python train.py --n_experts=192 --router_score="softmax" --tie_embeddings=false
Below are experts of layer 4 (counted from 0) of a mixture-of-experts language model. Rows are named gate (a neuron's input weights, with its number), up (a neuron's input weights, with its number) and show model dimensions 0-31. Each number is 128 + 32 x the weight over its row's rms, rounded and kept within 0 to 255.
Before each expert's rows: a language model's description of what the expert responds to; "comes after" lists some tokens at least twice as common just before its tokens as in all text. This comes from a sample of Wikipedia text that the model never trained on. Tokens count by the router's weight.

# expert 41
What it handles: List commas and inclusion words. Commas in lists and words like including, such as, like, especially in census race breakdowns, e.g. 0.6% Asian, Native American.
comes after: ",", "%", " such", "s", "ers", " well"
gate0 [126 165 159 131 165 146 153 102 165 135 160 153 124 150 118 110 155 148  49  83  91 132 119 149 150  70 136 101  64 122 176 141]
up0 [132 114 172 131 111  79 124  55 159 131 103 108 105  95 125 101 138 128  93 102 163 123 132 156 123 134 193  99 126 187 130 139]
gate1 [101 216 116 111 124 102 163 138 135  90 152 123 131 127  64 124 103 122 150 127 162  98 124 128  72 147  77 114 125 107  95 168]
up1 [165  88 138 139 159 110 160  69 121 161 111 141 130 128 138 205 142 111 109 122 192 143 112 119 149  97 116 123 109 151 193 138]
gate2 [108 226 133 147 107 107 179 157 130 166 139 167 157  78  96  99 154 115 162 132 155 137 102 173 124 171 122 174 104  84 100 104]
up2 [125 178 132 139 169 147 212 142 103 166 167 126 214 150 152 114 165 123 117 132 166 110  84 148 141 142 137 191  89  91 132 113]
gate3 [136 106 100 211 114 129 101  96 137 139 129  96 161 115 197 205 144  80 117 133 134 158 144  92  81 165  92 104 149 138 106 115]
up3 [155  95 107 135 164 160 108 130 120 138  55 132 157 111 168 169 122 122  83 139 110 107 159  52 124 121 150 113 144 159 128 120]
gate4 [112 164 128 151 120 127 146  87 163 137 190 115 141 133  65 184 120 121 104  90 106 168  86  98 153 114  71 105 132  77 117 101]
up4 [159 115 143 115 148  99 143 143  90 110 101 105  70 113 155  77 138 105 124 137 168  95 136 154  93 159 156 144  70 139 121 135]
gate5 [ 69 153 160 138 116 140 177  96 104 131 145 130 134 149 126 131 131 152 150 150 113  87 149  61 117 159 150 151 121  94  88 115]
up5 [166 142 116 177 122 143 133  87 129 130  92 119 127 134 117 122  95 135 100  85 155 176  50 126 167 125 104 132  83 129 139 134]
gate6 [161 119 116 116 122 132 106  85 104  92  73  89 156 121 149 165 120 147 102 132 125 123 103 137  60 132  60 129 166  95  95 125]
up6 [154 132  90 126  94 110 109 154  94  86  99 113 174 124 129  96 110 136 163 111 127  73 171 183  76 131  49  89 180 133  58 143]

# expert 23
What it handles: Dates after on. The word on or On, and the day digits of dates that follow it, such as held on 29 July or on 28 August.
comes after: " on", "2", " ", "1", " On", "On"
gate1 [ 61 145 150 130 120  82 161 137 165 131 158 153 119 119 154 107 101 139 143 110  79 166 107 165 145 136 139 146  95 156 104 168]
up1 [117 133 140 132 129 140  91 141 136 157  80  57 102 122  72 115 131 142 159 133 123 124 127 153 130 148 111 149 232 121 190 115]
gate2 [139  93 194 158 153  58 148 131 119 118 130 107  93 123 167 135 148 151 182 161 158 144 122 165  94  87 135 137  55  88 106 129]
up2 [ 76 105 101 121 141  64 127 114  73 153 174 151 154 144 149 162  46 106 163 119 148 141  88  56 118 180 158  92 174 136  97  97]
gate3 [171 147  94 109 103 187 147 152 181 118 178 162 175 136 150 155 119  98 153 126 166 154  89  82 155  65  84 135  72 130  72 144]
up3 [175 153  93 102 131 124 125 180 138 103 174 176 205 145 138  87 120 165 161 146 145 129 125  87 151  91  98  86 134 136 117 121]
gate4 [141 136 121 142 115 104  96  98 140 131  23 131 122 116  56 173  94 166 153 131  82 168 162  64 164 187 120 159 131 168 162 108]
up4 [124 130 166 176 155 190 183 133 145  84 158 151  82 126 133 117 102 128 155  95 208 144  95 110  96  94  82 136 123 155 157 153]
gate5 [131 127 159 128 180 127 117 139 188 105 131  99  55 136 104  84 146 161 197 124 163 145 123 117 117 158 138 109 175 122 157 152]
up5 [155 155 127 155  73 110 155 100 124  96 136  99 173 100  67 152 113 107  72 114  92  93 102 148 114 114  95 160  75 132  86 125]
gate6 [115  89 164 149 164 122 107 103 176 113 128 105 115 137 103  82 123 174 149 106 129 175 162 119 102  76 141 125 183 162 144 149]
up6 [104  85 132  78 174 137  79 149 109 144 116 117  93 150 129  52 151 186 134 139 118 170 148  94 139  85 156 112 167 123 144 186]
gate7 [121 158 159 116 180 152 148 152 107 121 138 140 166 105 175 115 140 120  94 136 134 143  63 108 129 112 155 115 153  96 109 156]
up7 [115 128 170 124 158  66 130 139 113 137 156 109  83 120 128  92  75 190  74 132 115 108 124 126 124 121 139  86 197 149 125 151]

# expert 48
What it handles: Date commas and years. Commas and year digits in dates, such as June 1, 2023 or 2 November 2021, plus commas after introductory year phrases.
comes after: " ", ",", "5", "0", " June", " October"
gate1 [144 145 144  87 177 131 146 159 106 123  88 149  78 141 153  89 124 172 101 158 117 149 129 137 101  94 163 122 174 156 131  92]
up1 [103  90  88 142  83 112 140 102 160 129 200  83 160  98  62 137 164 114 133 131 142 101 102 114  88 189  77 110  99  91 105 187]
gate2 [205 128 145 169 128 131 107  67 121 146 133 118 116 159 106 140 136 141 151 114 106 168 157 152 167 203 123 217 101  74 151 168]
up2 [108 139 112  33 139 107 100 116 173 162 127 106  48 199 174 144 154 118 111 144 128 206 113 149  84 100 101 109  86 130 202  95]
gate3 [159 146 175 149 115 182 149 168 117 145 175 165 172  84  80 137 103 119 117  92 141 116 119  64 130  56  99 173 122 113 126 131]
up3 [125 210 168 121 122 177 147 187  96 103 187 169 166  85 117 124  80 107 140 101 108 124 117  93 125  94 146 182 127 106 165  93]
gate4 [153 135 117 105 122 133  99 172 114 140 139 138 184  49 133 135 153  79  73 149 106 131 144 187 109 131 135  97  87  81  75  97]
up4 [ 98 145  78 100 134 135 123 176  46 145  94 160 111 127 141 100 161  67  80 176 127 121 133 189 107 134 165  80 130  90  69 104]
gate5 [120 150 121  71 146  27 119 141  83 171 110 120  70 148 108  97 154  98  83 177 149 159  92 160 164 110 168  84 138 106  95 139]
up5 [103 159  90  74 163  64 112 168  97 145 126 117  70 149 146  82 135 164  72 143 101 171 121 139 149 109 157 112 161  97 106 122]
gate6 [152 127 116 141 166 165 138 151 118 143 176 123 130 131  54 131 107  97 159  90 133 138 154  51 137 137 108 138  75 127 105 124]
up6 [ 84 170 142 100 164 149 143 143 118 100 197 127  91  77 131  80 120 146 186 103 116 160 136 112 119  54 141  82  54  81 117  92]
gate7 [153  76  91 150 126 130 138 100 147 131 105  77 141 113 138 197 110 206 174 107 158 189 135 103 172 194 108 170 132  88 137 135]
up7 [132 141 172  88 150  95 165 111  66  85 150 109 161 134 118  67 141  81  62 131 155  61 118 160  72 102 133 112  94 155  93 155]

# expert 61
What it handles: Space before years. The space or first digit beginning a year or number, usually after in, at age, or a date, e.g. in 2017.
comes after: " in", " ", "|", "In", " In", " the"
gate1 [150  79 105 121 217  83 144 176 117  27 216 136 164 117 134 118 128 150 158  64 165  95 123 109 100 110 136 148 111 135 129 155]
up1 [121  86  74 124 162 129 128 158  84  64 226 186 135 122 141 126 146 118 131 120 184 126 121  88 112 128 147  87 140 145 154  92]
gate2 [141 132 139 157  55 127 133 123 173  74  63 121 169 179 104 158  82 110 136 113 119 156  88 114 153 126 116 138 120 161 117 136]
up2 [110 145  84  85 133 132 141 130  94 120 187 118 123 108 154  84 200 116 142 157 127 149 121  93  75  89 121 152 107 111 131  90]
gate3 [136 155 161 153 161 140 127 113 127 107  69 157 133  70  89  64 123 140 125  73 102 188  93 140 140 156 120 153  90  99  79 150]
up3 [ 96 157 171 172 128 124 115 144 129 139  66 140 135 118 101 133  70 119 121  87  78 159 113 127 133 183 157 127  64 110 112 106]
gate4 [159 155 135 125 136 147 121 156 163 108 124 104  65 142 135 151 164 138 161  99 105  96 153  87 107 103 124  94 130  70 193 152]
up4 [146 169 120  79 136 129  84 110 104 139 123 145  79 173 138 187  73 105 152 148 111 178  69 169 139 140  63 107 179 129 144 156]
gate5 [195 144 236 141 138 115 117 120 119  99 156 145 152 130 119 144 103 170 159  75 151  95 104 143 123 114 119 155 159  39 126 120]
up5 [ 85 102  39 102  93 111 158  95 113 132 182 108 110 102  90 144 150  96  99 142 150 138 124 121 134 118 151 117 110 214 105 157]
gate6 [117 127 157  65  71 108 115 171 115  91 132 144  92 133 164 107 121  95 157  86 153 159 126 145 150 143 100 152  90 139 137  96]
up6 [174 154 169 151 171 102 168  59 151 137 179 111 154 114  84 109 174 171 133 134  90 150 114 122 109  72 121 131 167 145 109 174]
gate7 [168 129 162 180 100 140 179 145  73  98 136 161 107 115 114 205 138  96 107 124 145  74 106  84 135 119  99 123  57 164 118 129]
up7 [168  97 118 145 117 161 162 177  88  99 121 153 128  95 160 156 125  62 122 156 116 113 140  85 169 141 120 107  94 218 118 138]

# expert 3
What it handles: Ordinals and dates. Ordinal words, digits of years and the article before them in time phrases, such as first, sixth century, the 1990s.
comes after: " ", " the", " of", " during", "1", "2"
gate0 [130 117 107  89  79  79 124  78  91 114 191 143  77  99 108 165 172 104  93 164 142 119 128 207 131 143 145 114  82  87 141 177]
up0 [ 76 132 125  91  99 150 167  97 135 135 144 177 119 116 125 134 143 131 118 131 139 138  97 136 125 131  94 113 130 107 162 151]
gate1 [140 158 107 105 191 163 177 109 140  88 130 134  94  94 137  82  72  96 166 126 140 181  90  76 107 133 109 126 198 121 141 175]
up1 [134  79 113 138 114  43 136 133 141 165 184  77 164 156 102 107 107 143 139  95 105 120 147 152 124  91 155 172 126 146 127  69]
gate2 [111 116 129 147 125 128 149 113 123 132 117 109 144  70 120 142 217 130 108 109 173 133 111  59  94 177 154 165 189 130 111 147]
up2 [103 128 113 111 114 180 118 143 117 110 148 148 174 111 153 134 206 130 114 127 144 147 139  86  91 165 183 180 148 143 164 129]
gate3 [142 129 166 145 120 163 180 110 154 183  79 139 115 117 142 157 170 133  97 133 112 151 180 133 148 186 122 170  81 133 177 151]
up3 [157  94 124 152 160 164 130 142 133 161 101 123  65 113 160 158 122 153  90 132  95 128 124 146 137 138 139 149 157 120 149 189]
gate4 [103 133 112 125 108 109 117  79 140 109 189 121 168 128 149 129 173  97 158 112 148 144 105 116 106  61 134 122 143 116  93  87]
up4 [146 117 136 144 123 174 142 164 135 137 100 112 104 140  88 129  52 183 113 115 128 105 141 156 143 199 107 109  64 130 140 112]
gate5 [129 147 103  63 103 132 147  96 120 135 104 169  64  99  99 149 149 111 143 150  82 141 116 144  57 118 108 221 188 118 169 151]
up5 [ 91 107 149 146 167 119 120 119 127  80 202  83 166 153 133  76  83 137  76  95 136 132 106 129 139  57 176  80 100 133 130 106]
gate6 [142  97 149 136 128 104 128 124 129 118  98 126 172 118 136 157 104 150 103 109 118 158 160 134  61 137 133 116 193 132 125 158]
up6 [155 120 107 138  87 134 136 148 146 122  87 149 182 137 141 176  50 133  98 131 118 139 133 166  87 188 140  96  96 129 147 118]

# expert 16
What it handles: Table header cells. Pipe separators and column header words in Wikipedia tables, especially election and sports results, such as Candidate, Votes, Pld, ±%.
comes after: " |", " ", " Candidate", "|", " Team", " Votes"
gate0 [ 76  83 134 116 132 109 111 170 134 118 138 120 107  99 105  65 152  63 119 114  82 101 178 165 113  60 112  73 118 125  76 164]
up0 [ 76 178 123 202 119  88 118 156 187 120  72 136 145 119 142 140 130 133 104  84 133 158 127  96  98 118 171 179 167 139 148  54]
gate1 [164 148 109  78  93 152 116  44 207 104 104  88  73 143  87 121  99 146 115 102 110 154  89 149 100 140  94 215 127 153 105 107]
up1 [164 141  98  45 123 148  89  94 188 156 114 111  99 159 133 147 129 114 125 155 116 177 114 146 102 134 140 207 142 162 122 138]
gate2 [116 114 146 149 116 120 128  66 107 131  72  78 115  84 136 154  98 163 140  72 191 120  97 102  85 197 117 125  93 110 155 125]
up2 [137  98  99 161 100 152  80  86  98 140  67 125 178 132 137 157 141 142 117  82 160 127 148 166  77 171 114 193 116  95 162 133]
gate3 [140 151 125 115 142 159 122 148 174 124  82 170 127  91 124 143 201  88 110 104 162 120  76 193 181 111  84 113  97 109 117 167]
up3 [110 110 166 133 137 123 104 198  67 146 105 120 151 181 142 180 147  80 171 114 167 160 109 105 132 111 127 141 181  98 102 154]
gate4 [169 156 147 134 131  98 129 160 192 110 133 136 117 159 122  99  61 100 107 140 109 137  77 159  84 190 129 179 168 161 129 160]
up4 [127 154 144 100 114 141 134 174  68  99 130 111 163  99 131 198 172  89 124 123 134 175 128 106 104 123 138 119 111 133 159 154]
gate5 [171 141 129 135 107 167 130  94 141 113 147 182  76 138 110 117 116 109 116 109 138 181 116 121  84 132  79 130 181 192 111 151]
up5 [110 108 160  37 106 115 128 136 166 126  95  94  83  99  67 140 168  95 128 136 131 113 128 174 118  98 131 137 186 148 114 171]
gate6 [ 40 144 156 161 109 153 138 107 168 163 103  90 118 130 150 175 134  98 144 155 143 175 162 153 133 117 122 198  68 122 163 201]
up6 [ 91 143 144 140 147 130 115 129 110 160 129  85 144 120  65 155 169  92 124 138 120 141 130 158 134 131 115 194  49 185 102 142]